{"n_layer": 13, "d_model": 128, "n_experts": 128, "experts_per_token": 4, "d_expert": 64, "d_shared_expert": 0, "activation": "gelu", "moe_layers": [0, 1, 2, 3, 4, 5, 6, 7, 8, 9, 10, 11, 12], "router_score": "softmax", "normalize_top_k": true, "routed_scale": 1.0, "balance_loss": 0.00737, "balance_bias": false, "router_z_loss": 0.001, "init_std_router": 0.00664, "lr_router": 0.00139, "n_head": 2, "n_kv_head": 2, "head_dim": 32, "vocab_size": 15393, "norm": "layernorm", "norm_place": "pre", "norm_eps": 1e-05, "positions": "rope", "rope_base": 500000.0, "rope_fraction": 0.25, "qk_norm": false, "attn_scale": 0.177, "tie_embeddings": false, "parallel_block": true, "init": "normal", "init_std_qkv": 0.0652, "init_std_o": 0.0, "init_std_up": 0.0652, "init_std_down": 0.0, "optimizer": "muon_variant", "lr": 0.00721, "lr_mult_o": 2.0, "beta1": 0.95, "lr_head": 0.0316, "grad_clip": 2.0, "warmup_steps": 200, "schedule": "wsd", "decay_fraction": 1.0, "decay_shape": "linear", "final_lr_fraction": 0.0, "batch_tokens": 65536, "seq_len": 512, "doc_mask": false, "train_tokens": 469100000, "steps": 7158, "dataset": "wikipedia_en"}
Below are experts of layer 10 (counted from 0) of a mixture-of-experts language model. Rows are named router (the router's row for the expert), up (a neuron's input weights, with its number), down (a neuron's output weights, with its number) and show model dimensions 0-127. Each number is 500 + 50 x the weight over its row's rms, rounded and kept within 0 to 999. Numbers have three digits each.
After each expert's rows: "comes after" lists some tokens at least twice as common just before its tokens as in all text; "mostly gets" lists some tokens that are sent to it at least half of the time. This comes from a sample of Wikipedia text that the model never trained on. Tokens count by the router's weight.

# expert 44
router:431565524440524455520433467441442540433528501553451524540531568539446470572600424472478497564531566558596451551514520563569551463521540475451502538565496533450528512554446417473442576538461451443529496421477444442549514569448554456484559542452471577520511432573578496544532485486444509522445574465469539460496471565551553555463416523460540559560448565445411529442563413449518567456515
up0:483489496492566487501399524464521596548432525390427501497456544498440461546551538497490491486582478534435504545510600476534468450603494397517566536447482497443564458461551515520615495518435572537478424522515459558421486484550425430536547495402451592540519436492559506499417475538419511450466561553498634504534518460510478519546566476450607451456432481491518546557511480470529547482494
down0:530426558496450463597607513522446472449490433489508443576564563414494517410466496534601526436556532486496469545500489449421470489452441515520526465498511430516590471441555491627556523475503471517438543461395423522512511411529511471483459595572547527503473495468454505588553413507521490507510436462526476522479414544497578444491471547615542520558591491466514441446567541442507477571506
up1:429520523469404499552509472544481532451501468543469473509503447493427547443474529484575550563543500441607452451447584486500590508478469475411477452597537523458579484593528417480500529477443536433553623532515434514555481433502457486505529495497499481586478616520609523477514515471490547442508600503481541580467493414439497473449504487513483421481457411480567570430575485438565524431457
down1:460463529509479506485560486509513505468487604502565619434523518553536595509540436531568495526519470568348468460504517522440437479473472509460515404474416603498506454472544500580549445511583434494479583557573509565512467499496462419469525461501473461524466472515526476470567529511567585453542390484356500551491458562449492475417481559479418562484442518464501484510504514465498617555482
up2:444518495598499498494444501544489453501468507527481564454472433520443431460517462414526489455504533552564574511565501507460413461514543469374571541491515476450520537473499553446562553529479430452504557558407559484512544492523493466521503498545507588578478566403411546474400504508533470498630554481609470605464500540494495581431497504502421565576483417443523460523441500479506562429577
down2:414497419491568629476504456645502548551592454519450414452520481428553527455531416528485448517503533474465517396511563491521470520548496516509521478518431503505576515473611442490533491403509516479421509518452531525552488568474476532521348437572476412493521530530534554539492510492573571503486518496484521575515442530550434458492424420532542547507518484475509539454444571485411550423515
comes after: "|", " |", "a", "==", " a", "==="
mostly gets: "/s", " stations", " people", "/sq", " roads", " schools"

# expert 99
router:484498435555598444494457403437486518447469612498474567509549496563496516491480521410508575483450552598515418491600553470489489488549476389529599518520523484510481614486444519412516535449478491501456525491470505513566579537488505490577520489509481494427578496472486559502471528501483543628493549528476563486437480480530433462441416566474472540528487562516492503529540500367371567455557
up0:482416542462487444427516474460445559502544482420519522508489465570482478466496457514463493456505547486470490490485461610521478591476447561489545465540572497385556477484488472527584466539472438461538492522559501491527563547486477545532569492545489456542555545515521535438592546557474441487524420493283460576483482631428575489443561484545534587474421506537473476495488466486516525519384
down0:493451600496537560502383592465517465454473471489445541486525502452535607453448546566435477489502577540437545510491541517416553581508426459540564468547519477563453554543551586555431500444541537483493489501567541436437550533518526506453533419432364481485547451404569586573482494482535512469417472428525464484494500456465468411574451428534434520565553467556534552479479492506463468527522
up1:497519463525564348532474542571483620385518588539594443586462463456476516502443433451558411515493475464563606518520516517565488484613474500501562567502496526517477498607458515474457433466521590471492455521435576521502552478456472498563445513448503480615429487492441511535405422512512435453473461503427520515586548489479506501452530512490462532576480461485471488496532517575500451539454
down1:416458533556550445404435486494567452509586373510525430462547516552474506486538585469454523607569491535414652550525455511470469497433534440496517449459505542518498530600568577544552531495480454502525462505469566543529470432525466500481526536474523568547481535536448491533483469479435453461579509554509409473465426482434414514490588496399495583495512490534545573443414494481448494470525
up2:440551555457458475504478468534515497450513507491455528528450567531433539535532549435401452527548503568468575495497397631498551469490503420533581460455511428491502481567491463430573453492505476567373503510439481507452534450525510409610485509447616535533476536530494519434471376496480573441479519561484452487441449527577468431575542447529531472553578477586544483541459448565511535478528
down2:479459570556480476525504586539472501536504541444513560425502461426511522473428516484580621508437510463511484529432533496552438506490506449496460509553416488492585447461507531618494529480651513444431427417469456512441585520513498546532500619531505452524466537479463477572397570520515438497532521530504522520461474411475563444466484494512437415450487557469599543530449578476444412498568
comes after: " |\n", ")", "1", "2", "3", "0"
mostly gets: "|", " •", " |", "″N", "::", ".:"

# expert 104
router:414558466445503487535415480445431516424554529580463560544547537498459461564582547442460515554543559590540474524509510561523518461520534464438532582543448504436542467488496500440412515548456443419564495423508443435551509534456563441530562561459465579474521423490578512540567486492461483501455586469489582432459513604535548559481432543427544555557477544470450555446547455494418550422514
up0:393557437496621506484534430523524483521493453493517562414446575449478553447551500513512431502558513419529507556558495616462536492564489472427486525507554589475517526485496406548492580479486506470533514538495535474569421484575527458621498493493455545436461574449432495516428510515502501476627509432534476518491497523496532495430457534496439484581371585535449407419499536509449562533472
down0:535527435615399531433435443525571549483414476486482536456557614456569576520513490529493529424458390479405482450492507447596544528534489613451460468499427476529491505527505546520558528508637578554451531486527532463400510518460462536496523470525441461500490528423425539514478517510493545453460557503507474479458519430557477501401511479598526526535519578502532501428458481472561523397530
up1:471515524498605574529556481377487549526515461504408482465522463504468480509493527544453546467537548464463418584475503541452493502513515505535472560615433408495546518511560502487494553405464546596496536500479485488482448434491540444432512506518522502475468511432578520449530558408558461515502460527630589480480544583474497612407429413435537496540593500426535434422470468507504415533484
down1:508522490530509558444504499556525468489587492459446485546407539410479430515408477489436531419559500410485499496496551572535445462496562593496526389506420500509461486457463517538469509520457471499556505567448552482597526569423498523642539477580546583401468511509464533531481585468446452523492496484543366565546523465546465496564479397495543496439519533482472411583536510514541490574477
up2:498486473563520451434559523470472384469518529429583466524523463546462479510478496495499515493555575503512420428564503566455429525466437487484537501476442471555533609486506379517510464434550482531444565503422534501564592577587522507476581471502473545470533515582486546517389480479396511566503519451433494433568558538613467540484497633412555560513486461493489576471537480477474544542537
down2:505521497495448475512437485530525560508651469584533488523611438532514628548496516466462494459517461389498466530486413518447504483522446417478524574525530565528494563442510463487525562475415495601562540441541532507569440449453502499495516463428452470500454449532577568558463555388518564578516422506509555472519504435504476450521558463506470494474533450564526526474494547473442457338499
comes after: "20", "19", " of", " on", " with", " In"
mostly gets: "ön", "DST", "olt", "ibilities", "anner", "л"

# expert 51
router:408570511457480473500470510429445553437521512557468468537526557583449468552593381483475480541522561546557477519485549541545529465538533462447565550559471552422523502531461476466435462536470460436556513448456462449560506549451572438530542559467474576452553440484564450555561454523444546467427530474465595427448547586557498553482454514437539558554432572421468508462551396465497578430505
up0:546512484454466493504514477479494515494441525557456457490446511454467532571555507497542525509527366485556469483438527483457480542497556534516558571434470499454562436504422547429420470525462405578520533556474524501634526524405511487430523497580570544582539485473571522591485430495607501470474527549426467364467549459385539535502481478462536571544606553435455456528462462458541525477520
down0:506570482481555553505475436483501474517407491527496520519509460511469471519535542542529484509586484406423502487462525475555420454521537645535437523426447615508436462500554453537395531516499479560514536507584652498554469524526552428498462469557459519503487481397560488521601482542574460555406471501490474621442443475518444479447547512506469423488419413464540523557541515481433535504492
up1:497491492617548566404525456504505491445545531607445515497533539512450538495394565421554471477516561413486497485548438467519525437537414423496494482613493548462537554429417459493487467498505443513554519482487502422588546502386504528493477588463414538529511530490440512468460606476505554515452521478481450469523547515481515542485546486542503511550439487587360587565529515592548490434454
down1:508539466503518566510597549497516510464576398480416577474522426449454585451465553486518493465572438426506479436528595494482414538592624448462462506449464464557434477464425459483496536512403538554537512535503461526538511449618431506506394503584594480488438567503575409494419464422550539473466528558467538502524520456550492527461587480540474532523501526463542453523509505501497515516421
up2:480483480433500457513452469519545574404486507506609481450502527403437459544551504516522490502502522569481557454493607480512404401556545520495467536472522580472596512447478469477571407558491541426491511506478412540462517541560470387541522592526507564497518441590509507568483517515544494542532504505596407406527396499476445604452551557487451493546593467443505438519579489527518508514486
down2:466517532529455444561509481489470559514521441580502477466438517491428463462480537441549495489489431558451491521473448536493560422583548561504550579498457514453580545454505488435444549518543472628567462501512604541520466438444532517467459529483516587517474572394496476511467416450519454548445414559376500534472595547510464549578588472395454437557548505544571516454427526530491517442451
comes after: " |", "0", ")", ";", "%", "."
mostly gets: " Pts", " squad", "%;", " –;", " dest", " event"

# expert 88
router:521545456510511506478522413498501509414560509547418425528493540529514548539509502508445513588496503568498425501534469458473563421518502473482485487565373556514477513546494525518520444508527508582456527496554395511528454488473595483616492464407472501611544543452496456490501479467527371561474524486450454518438559530477684452487403483513457509550489554539468584470472475559414549433461
up0:553577481439458492494538516491498495479498499476423496528469499508476533463492502507498557502579531498503615447512463523483477455502453529451565450668512583590509486599459526604421514515572541530478514561456477536541546508505530553435516530524450544570568450441448473525560524376482529474484423510566417502418530504424501528533502542469436461434491478382528493416597576518397516552448
down0:355470501439562530489444518539550541492354473496513562455487520462469452511582585565448413421536501435507453603544512467555552508460485550554499504444504512453535473387502484465535519467536457526455560459494504500482457516483483415524530520443517410481492526560506590445483488626591492433471509508433565483602570503579455479559500527434562497546435537509465497544513561452570433520495
up1:482539454464461526416543510545477443440548583452467498457542501456517478482464606564464565508413488449442409516556508560437498509551520507500551469488455494510546496529492419494427607607556507533437413522568441515473449539479490554475451504497488480429461457576539568542535546572453449537554579453454522465511541567408498433625552493443561458426536524447557517387411478520522451517496
down1:451454562551436553430483494468499511525553462413563501572409479431529555526462490413538468445573494462436563499515473545511412575491484514565509484476593610489485440536502569530553489432514531547481471503481582558479457474427514430504460485498578445487431454477502563442467491553531596616395582489490553410537477449541450507519498532510565405489447445514556525596440532552463453487513
up2:573451521432581474548451515575509569515494504504419475486562510462513441416522497542560522570510517482434451425449461485477493468525562576490607445514439581568557505496569473538545505432464450460490619556449455460517559478508438521478447525553502515495484417544437507437462476535533533543514457456491557422476549430539484434529609485405546473579453410394546549547525444543543444418531
down2:537545482535357470466560460455627531497552424561509533499442538542519573524486514585420480499576476598494479575478507567496474546498459505469525501552531521490395464427475551465471489486519478452525481549508468557403546485507533499404527492424434546461487547481511383497556493524462462491457556512476518502511574432402491469404502569517473489407534484648529518542550527449580493440443
comes after: " ", "20", "–", ".", "19", " ("
mostly gets: "3", "2", "4", "1", "7", "8"

# expert 15
router:423560468425551470537435478493423566451523526572476550562553564494439475564552623440466457547517557566557450538570558576496531439536513501468555545558493510484547491529501489438446487574444478396555486457452486457511465533449535445447572527464498535456515410492573494526609507489476576572447548456463546435458494581532522522473439517434560576544454547443437551467572435461514563427513
up0:384558590458462442610489485443563450422565502538541522552473488441513507566521473522473523519536544512439429566471589542533588371526615475493562481560461466492528465417557540561470542539486483434449545563562528485552468545490481449467464511467623564542533456503458493523501454496551542538511427368541467456512472498429520502484535499507398513448415526521512489531496514447478535491603
down0:487467451433537534494524514473531466510397568508530585446542618516484596492430466519491462532546427523500487520510405515536508528496487541522512460458465499421459556482552541523466485599503514440580633571485429549493446476451483536497458551436429482444405572480477493502641537438568476393471532434515535499415615440517511467567507435545463525541502433478446459527556531541524539536472
up1:467505642450517499540484508525514448597467412522457526490466532452540417471510450371482431551539472616456491542464480527496466439470520457422500538552523573574456455514498479427494501515543476564462416519486446562539504490474641562521550474549535621534503531507450574487398542546432490534447558542440550516449415446487483498525501469492534520463509446494494632460543454496513459567539
down1:478472537407485473570563548562487495506407507407486534506477452530495423593509567510453483551475526458501488424511501536408496530438497503511439480499502416591545439503525469408506475494459545597420524578545477504492447541543488506544563522543468553459429535485577532446473548522510464399491519546443528412451466523503448487464576475542511573591476565608480538558582559391422509551408
up2:479529440482484464513418483532471480546486474410520471536554465492511444545504565543465520475563538498478534525558595497488593466571489558517610461545407542523512517533449467477440520554456453413503492514633415436499488505526613542522532488475496549505533609474578433544429525522530417493493567540489398391457475532498519436544492477487591396482478486425465569535500449379490528547519
down2:556499473557563603536543565431482514567640506569510498456544463475481527537501460428538458517400554540510472481437535439464457521584522513480425506432441569482557656456415494479443532470522481492465557571507539517468408511506507481445603453492435588526474530504452552544524481569421462472510488463505492468447460448443554430502495531493534381520527433465494532465576519562525472549420
comes after: " |\n", ",", ".\n\n", " and", "\n", ";"
mostly gets: "Area", " Brigade", " Secretary", "SS", " Office", " Operation"

# expert 98
router:414555493427527515536470470449434559451530513586459499567551555510465401566594560433434510549536547552542463547526529578468527427533537475445559563543491542457547456506481469434472491527466470459561521430487449461560546559442558442540556546436458563491527433562566513568568489496473505529439550442475546412448503578556535573506430525428514568548476569434443544436574440474480576456517
up0:497486516452476558515506473583504491476483448376455494604583433510496497451471515526440605525521578452526519551536473498461484419446550461450568550436471509471570482548527463458498539517575496485467527519489478533439497549531467538438651496350508536445514569553556494506501385543590452567519529478592504371539538522523529474466494434440461548504570404457479511451497506473533493447465
down0:485431536457474510489588505456522462530510400563645483570476536431490467490462506472471430496573499447543451426452505477491534476494487536423375531495433444572528479501518557484510423490464478504529616597488493570556491521422464507503485402483529463535546541507508525494487502437571536672477518446544523448490552501447410564433516521517598485492530469516537550463477469455609561451469
up1:396454562549502534546521533535473481512551427501489517502428524464473590451453454519458540503495506557436376422524447549519562442442549454531537530586445597539490450524509468431400448579457479513604500428433462498412451445422514451554471631480455491488494491555533504462564545525407513579513525488570544561536550522525556462445401547532529485534500566553469468453469520514527480443450
down1:522423550493545604489443478427507462522499566467535535464490527504485541598532503467533548546420538548474571448491443462494556458466491432559520592557499481531499538495401530549492466422504458453564502497436401561473569511444468492492595486486483464475559420465539546537568546491488513463508493581550385464483561465511442518511478398602426442487541531522423551487499578337455519492549
up2:500471582519458526573505473522445409428449479596485506566538483497489447491470458535476500411595468537529474445559556441537443423465405443439472606433525495465508436513540505590598455499564533442492567480510476510519520517535579455466510456517542562471431461473503564569563505479447595513436569507570606556488566550484416484567546503509447531387504492532495560508539381514482515488526
down2:423499515469481525472447563560503508503519431526469402437539483462515459546501530488472515515540518590491565527470418471476556478503539550500490629504548498528451503535520518472415500528598495502496538496568507522474510441451489549563455539483511486412474531593387517375547502547506462415507470513488447409471353554524591504411512519505534450540582521501562517487619492562443525363493
comes after: " ", " (", "0", " $", "^{", " under"
mostly gets: " population", " cons", "20", " fall", " Rah", " Species"

# expert 109
router:428565464439512492539435483469442565443529513541432511531555548599457432592579505431448498554540548540553479572458501615514532440545522504436553547564461546473547515549486486447484488550447459452596520444453433449534459553417556455560583542451453558457513441503544484538543472515413492525463588479494559425439486561531533553467465513456525572560444548409472519467557452492526566404504
up0:507463500439429485580522470454627486508500390520513514567505528511451426615542502470485509525451460465386516457587553581551479483633550453466531484508501544528547537521507492430466424502443519406582517485505416474524507501397603603587529467436495572485607498426516437516494529485445468429545444473542475476547529403564506502482467513528454417499480504526510522519512480527501541442519
down0:564531420477503501560526459466436493515427555535555493502548523509581502540521455538583538457553580419469486518513442471459489646451527482601494552553525456500468471503554597580533526586549368532542517452578415475533514490480545447472433489403483470506520497537428505570524520432492436407497548472473460406430440529443439558503517454470517529532590500538542503423438493519532451428476
up1:390510429434590458497469454511503487549474497444531488529464496537535507558529531517455562559512474443500509448508443565470472480482516516495484501455419559531617487492442442383530605523464518527477554587349435483468512539569473495581443499511502535493520457509583406589470458474490478464536558546477449398546600522526483551568500464594449525422546523454496486508639494509443470500483
down1:556523565538416497429484495513508577504490479585575526427425580501548612518553594511545472552572496548461552503580497508482393467550401419482553458521517460548508552488563521458464564541529542484486485518549466533592412488473442513516453578514458537491417453438529524519590503471478405431504457518406399471455497519497495467524474404489445522479552455517528395499502453616479468511487
up2:511549461475451417525463521453484406411500489526455512478582590450476422472522473578474464525589489498554504514495496550597517523534523500445499513457532526494537485464586438521395539580484487533567686428536466451499474466426604470516457590515506531505500483486470541513444644535493469452548497454507442530550498583452446484468473454510463571519450586524581436480454509515487427448526
down2:496497556422426425426437511417564518524428503500497476494550511512548409460526485561522632451489430516514451586493485514518456536512558599614563551471472555404479416486544527480515542353546543502548537492487557482476497482541539476510470509496540485444499503493610483468534375511528394427559438528487483526591526491590491475524524455449448486504500569533446490452559544413491502549496
comes after: "==", "===", " |", " the", " —", "."
mostly gets: " Description", " Mont", "wich", " London", " Theatre", " Em"

# expert 34
router:446470450472511533421527468465496477491457591534525548543506537564461396516517637504410492613491463497462466490551462474485497459548485494368477488558519558506537502462523537509489483504553517542532581507422482466534506507470634396629476637452569494556551479539532466477465437355507545486517452527487508524575595456481587508442522461470461511531487561493467478529504472485472514506429
up0:482454526498521568518488629569411518434467479500566508447510477590414491506551494523435598557445534413418596483467505451481518395476451537521549436488493510517470481564452541538440544542455487465458489553503431444501539510544343625514554528467469526521514426520499509589549538437502558590530557438503484475480547472453516553542552408487471525470481430461446497571506486411486519510546
down0:516449506449507439462517456501560556454465472549501589542544514484478506489506534453497467500500438578535497475485514509513501482592471382414490475482484384550620551497521500525558449485561549413511574422456540517473636517448563473478508447551429431578511525517517469471602479453503501561526562499435428610426438537478443437411504519485565467518570472444540528433440578560548527445509
up1:562456527489507471553472459541473540468507582480493494517514447411549400479424522567485521478498531484408480552502527519618438506587461601460561484569466498557480499530526394514534545390470532497429550531463548452538528476450462532513505443567595520519464414507491541505568434574420545450476567475453490489482505418378530558493548493448453506452479539429451561486597495603423456530469
down1:479520432547477538464584519563480457486507487564532410491447500494568431515548459524488570481610498457534464493557487429555512485511467425603394521462505504591439406536510591497481582468581560561484533528453481588417510509549506490449442385488519503462516512422528479423407460477532510494471490525577492548540549526514430480525435407484531434482593436540583514508403584512522528492485
up2:446492530420488536489519512599511413436480529470543587524495483441566439521420481535596586526533511429424555525496469509515429477513522445483538533525471508537574533479406444510494539427576482418516467473538465425473525372491450559446494471470397522529493551475574407546505537491568522535561562587438462459486494514532406524479486529479550471451613478421532571474534497567454601503554
down2:549512551509453431543456575421514499456492535537509531440553489491427553449523443547566457428574483444491455547570476561467543540571438534543437543464434474542495481448459516545540527500517483582531479653529530523409573566459384421563432473505472541516477472572435496460494515481470500505515572461457524459514528560501571522507483405508418480544502556572478406557463465495453370584484
comes after: " ", " (", "–", "19", "°", "18"
mostly gets: "20", "19", "′", "18", "35", "30"

# expert 91
router:440543484470508472544471478477420555456529488592461489566539574501457421582562589449469540557554567571531461514539535574523526452560533477439552578566508531440557532521536458458470525550451430418565519434500436461538565558423551464508556564457436558483542444497575496527591501522438515560460542458454524447463537601548547565471423500468520574574443530447435538463556412486515547464530
up0:500580466505635547521459480446485524455435450591435467489483581513604441559486514531420460519523479418473474406518523490536574475484416466467420546429474538515497459542509545515542511486480494506495475515429504421491489508513641439609467574525532390542488482465603449518528439451532470548515487496515549511584595506518588476516553487422523532543439561500479582531441439449464498466558
down0:465451472370520478459502572473484505528540507511564546534538388587624411546547525416447553483463424440486437454604577444448481489560395485466567445489574492505549538521506486543497552495492474463503421511523534483423545460468487504539524447543537493525607521506558570547486534400581446559558410506474497421529482451539452538471453519409468496505474560496533456557481548539439473482552
up1:469525508435471522468565380494394472562429476470423550471550560399519427576560555581524500467505459544532439490489494489411542509513508542396469558560460429444422524524482485444541537566445526584459406472518551523497554414548604559576530455485406524446537457479495504507519543497508548482487532440472592409489523500455520534526450580486546416582494499496459537546565516556549503517533
down1:463508509553514464554457474584587516476479644432595481515484551532516483527448515527502481462493552485460549467487518484586448465418456496532496417507498461435435501469501542497503460482563474521510444410464446380596512508456534553566448589460452446479484462604590425490556463489525480493491547513511475440613471505492472448505629531571432394449480464514494547545557487438605504519525
up2:585505488450440571519488556402451538484487513526495380496550505455493527494489528529483494472529580528521458512544603527497540441551462541464536459532551419426555475524460501431509495486528565509553468491597490425512554536458486491549528476464413589395517439569433528527526453462588530554451368392520608499572430411472495557511427551570463534573532475517469479514493504558454463478430
down2:524461588529475522557500477431558430457508579527491490475452485442468413448521430525426603554551521573442580423499517503517416498475520462440467509499461514458575516471456498487568552433522534459432514502582532437511480489460522395520446609487521461538482510516558495479487383457543366424474539538532451456501412555565492438557550549520531565527578504627519517453512542540560516518556
comes after: "20", "19", "18", "′", " Cl", "and"
mostly gets: "elle", " something", " ", "An", "ez", "berg"

# expert 19
router:433556444456510500540434491463439539461566548587422521551546548496454437577563457438476459558547566558568481527570552570516534446553543472460565527550459525482562556528541487461455468516454458461556509412460474444564484558433558453549582567478470563452518427552583459545603487517457519562480544474479526443474500565547512568500467502446511574567467555443446533444558429469619561469533
up0:421478564463489458476524520475470494549571585476441620486406433582413492518443528434556520578524488520539439477438507555553466511474488475546556616528432526507507472510500564526467528419421490550439588414481550504602458523471482482496472527435548430509445457569571506568547436433497518502573462476481587446560489486541560479455480447427510484585487556417413512538508548468575466486463
down0:515555590436538501588497448547424458471334382529576503454493536491578464388463498477530535451479491517442483507507524444538444495472551578508467529461486497424424467447446541461473544457484547488434487498484540442525553569481528500592539553604536506430465552535528460524561564538473607554559485433479459550454520466464442432547413491514471577457536509487444508492555537537502548598537
up1:443462506516490422485533425452599508528481416572507469580617398516522423430487527445536504427484514564576519485456522621487573475607559564516513555540507562568508508533497535459433490492446442539525560552499479550546484375505493487584475480567408520515472504539455470470498507510453493441483487575536613508491515485543484528454475510411429512506425463504398441555492441530458549525432
down1:454581506498482413534562543445531459452519449501499467571464535498542421392492563571487459437602526617477496453527489524515518466452476498596545460479513569525528449464483507580549493498485505522513503551581553508517477463570505577446508570523455475415539551463637510526506520527435471450495445447465377538586489514477423501453412458438505500507434526500406542440401483571519508559579
up2:477488497535483428475523575539523499469614505426415556556454462479455567489484510418441548569462548520487566416466494454567412521454506534480499504479555516494509479478507515519584465464458464474507498451469580536553432476436483496482524526522535578538468382471513341550517500511446495488532561446552502514493515509501558470375516478515542603525567568415540500422651417496489439522437
down2:525517434502532506558562521594570486510445442606518405444453453444513471523448517515540434413537497532483511465439486503407464472522493465449578558574565470447561525545551508501519506506491549553427569487453559550490457478501537456531496612590486608388484528499523451483539472619531523487509522502491423470541550482421430472534496502455541452450539397446505490470427508621528497392501
comes after: " |", "0", " \"", " —;", ";", " /"
mostly gets: " Lord", "ount", " Is", " Earl", "ilt", "One"

# expert 124
router:432584457422512451508437460456424547469527552581464519555577548523439486553606539439472508553546567569559487524493514568475535464535547469471528539538480522437510429493469479462450454532492463421573513405471443456539518541456581455525559563465482583558470441545586527551527497513433403553450570427473565467437516566525516548504460514435538558526445515448422563443584445495476566439551
up0:527573521421483483444508441528446502486573625514461498478471457480439482565492504534537573470481435449496501537529546563432479520543484393448471655585524515457547441429521496520466455555437527516453509423581488500493448590504482429557512576556425531484570497437516523498508421483550497535457459526598507581561552557601490526477461516427492594455485430512455460487457523472606452460478
down0:509486501558523488540484397472459556550435480494432564461446412415424536436536433498499516411596555492471485487565516432497465522606394457555479528502482497593535583567508513539406529482530500398455573422522542452599500552575493479531507475449521475472500526504503429530434400536489472472472642546448560437429517538513472562531513540485510546532543555480523499525529497553548427438477
up1:420613502476501466472423437465407457528559493537493528489498481546478496537511587433527466445388563565590449534558497430489424540511531361543460467473554467527467472460517422560578481502488474483492624573457497555517480570455483494524486523427454520437567606495524568527504509512522545484569537562449544506414494578522485505488459520450473471542477560481470523469482557363475594456482
down1:525403493515513495524458467502518523647434446477459489461499540440479439458524416516533463428450508565464398462482460577508552500507451583465513503540492510487452411569437513630501545525565463571464494402530453522491569410472441551479482543570490568633491534526533575451486556413545487434461489505540487441540469578421566530508461572462512536458473519552502520507456582550521524506425
up2:515574537522448471424515484487502475494468473526451510529574592631469564501380478490476481519567492538603600588468446474485468376608465471493489481471570459429441522570447480452501540559497439521504479526482514579637446505488502536466460425526568514473554491498474635551486535458404444524443468414546472476486481478555445451572486473463499518472529544478498594501483481499454477555486
down2:460443498518413565463484625495527458552476536502469522484489500478542476463554511411513599449555505473482521564502460488470573454395384595522538504520441535484480503551571522486566460496501537468559482484577552386520507610488551506513403496442495460455556499439501388504478568488558524533465482472509475520452550511565464508475481537522533456529418526367499517534424421506647556473528
comes after: " of", " in", ".", " on", " at", " to"
mostly gets: " votes", " mid", " Turnout", " Released", " appear", "idae"

# expert 121
router:400547434451521499547422450461406539412537503577429505570516538513457457545575521449464471547523547534539500498517542610524531483564539473455538535573486520444550582540539494401455468548466423457580516423458449428555494549439527448473557585475455558531490464508586486563585503492463502524435574439455566456444504561533525562506464519439507522552454541459443526466561422489447572420535
up0:554491485538502594402484408550444517446464387521566479559539556502463542478542498489487492501554584586585451479516544447469458422495370490457490528630495479536472447499476506558459476467586489451544509564491490410575598524527465451467461491470500460420455444491522515641541462481441438507487555498453405583566517485543490522533526513576524563542488415465472502496567481563525496518463
down0:501509579533374534531447447487573493558549549497475513509438602462538517543536484532458454519425507602489514528497450503552520510462515427486415496479512424522505581484477564559561514441434582372481532548470579511463435466518503423635437521452445504517474517549493459482398395508477521519426566539551544507499539514521492604470387500485476452561528475510557572520538456429498463484436
up1:447429568379530386459428492489431524514606495432452551532537424519479435466488513513427428518525501481583520508429498548534465503486541427455583500502492618497559507559500532562444545467492506402482529526621509474528481520528533464525464511468477440526473540512591489545615575494486453459504460472491521502503487428448392512442446496503456571568494529513360551532470501487589445527533
down1:518479513537587481495508479470528466489514591445477586466496559497569487386519492492471562508393555424498483539561380402484494486535429524602484475497511505496559431465565540418655492524504472427528426543452464491389523593494496533413520547578503481502448539498466481464560607502451556502461569541473523550470513504452528462518533460527497515528582472545415447506487531465540413428494
up2:411527562447567493524529517521438561500521476527518436581483470535461520531513422536488525453499506539570441474543465542507448600545425584436479490578476551573616508541543503550550512402504468516491452510546432418474472536532578487552511449434454452468509535540495515520383546487574482521407515578511558506432554507614513438567493530462386550524443554517475494507456492535384486473408
down2:508505430572450532517565488457627542554492490584523399485453464411604538453530501520531513425449466429467511494461530411555498505462536451540532570499587449577498516436569472475492510451552501478478589571546506519433416521456588569513578511617377575511419477523466443412542420426525494494538486530443473583492519520510526514523497479486485490516478522521499467513401477437441510557494
comes after: " to", " and", " of", " is", " won", " a"
mostly gets: " example", " en", " lieutenant", " possible", " acquired", " supposed"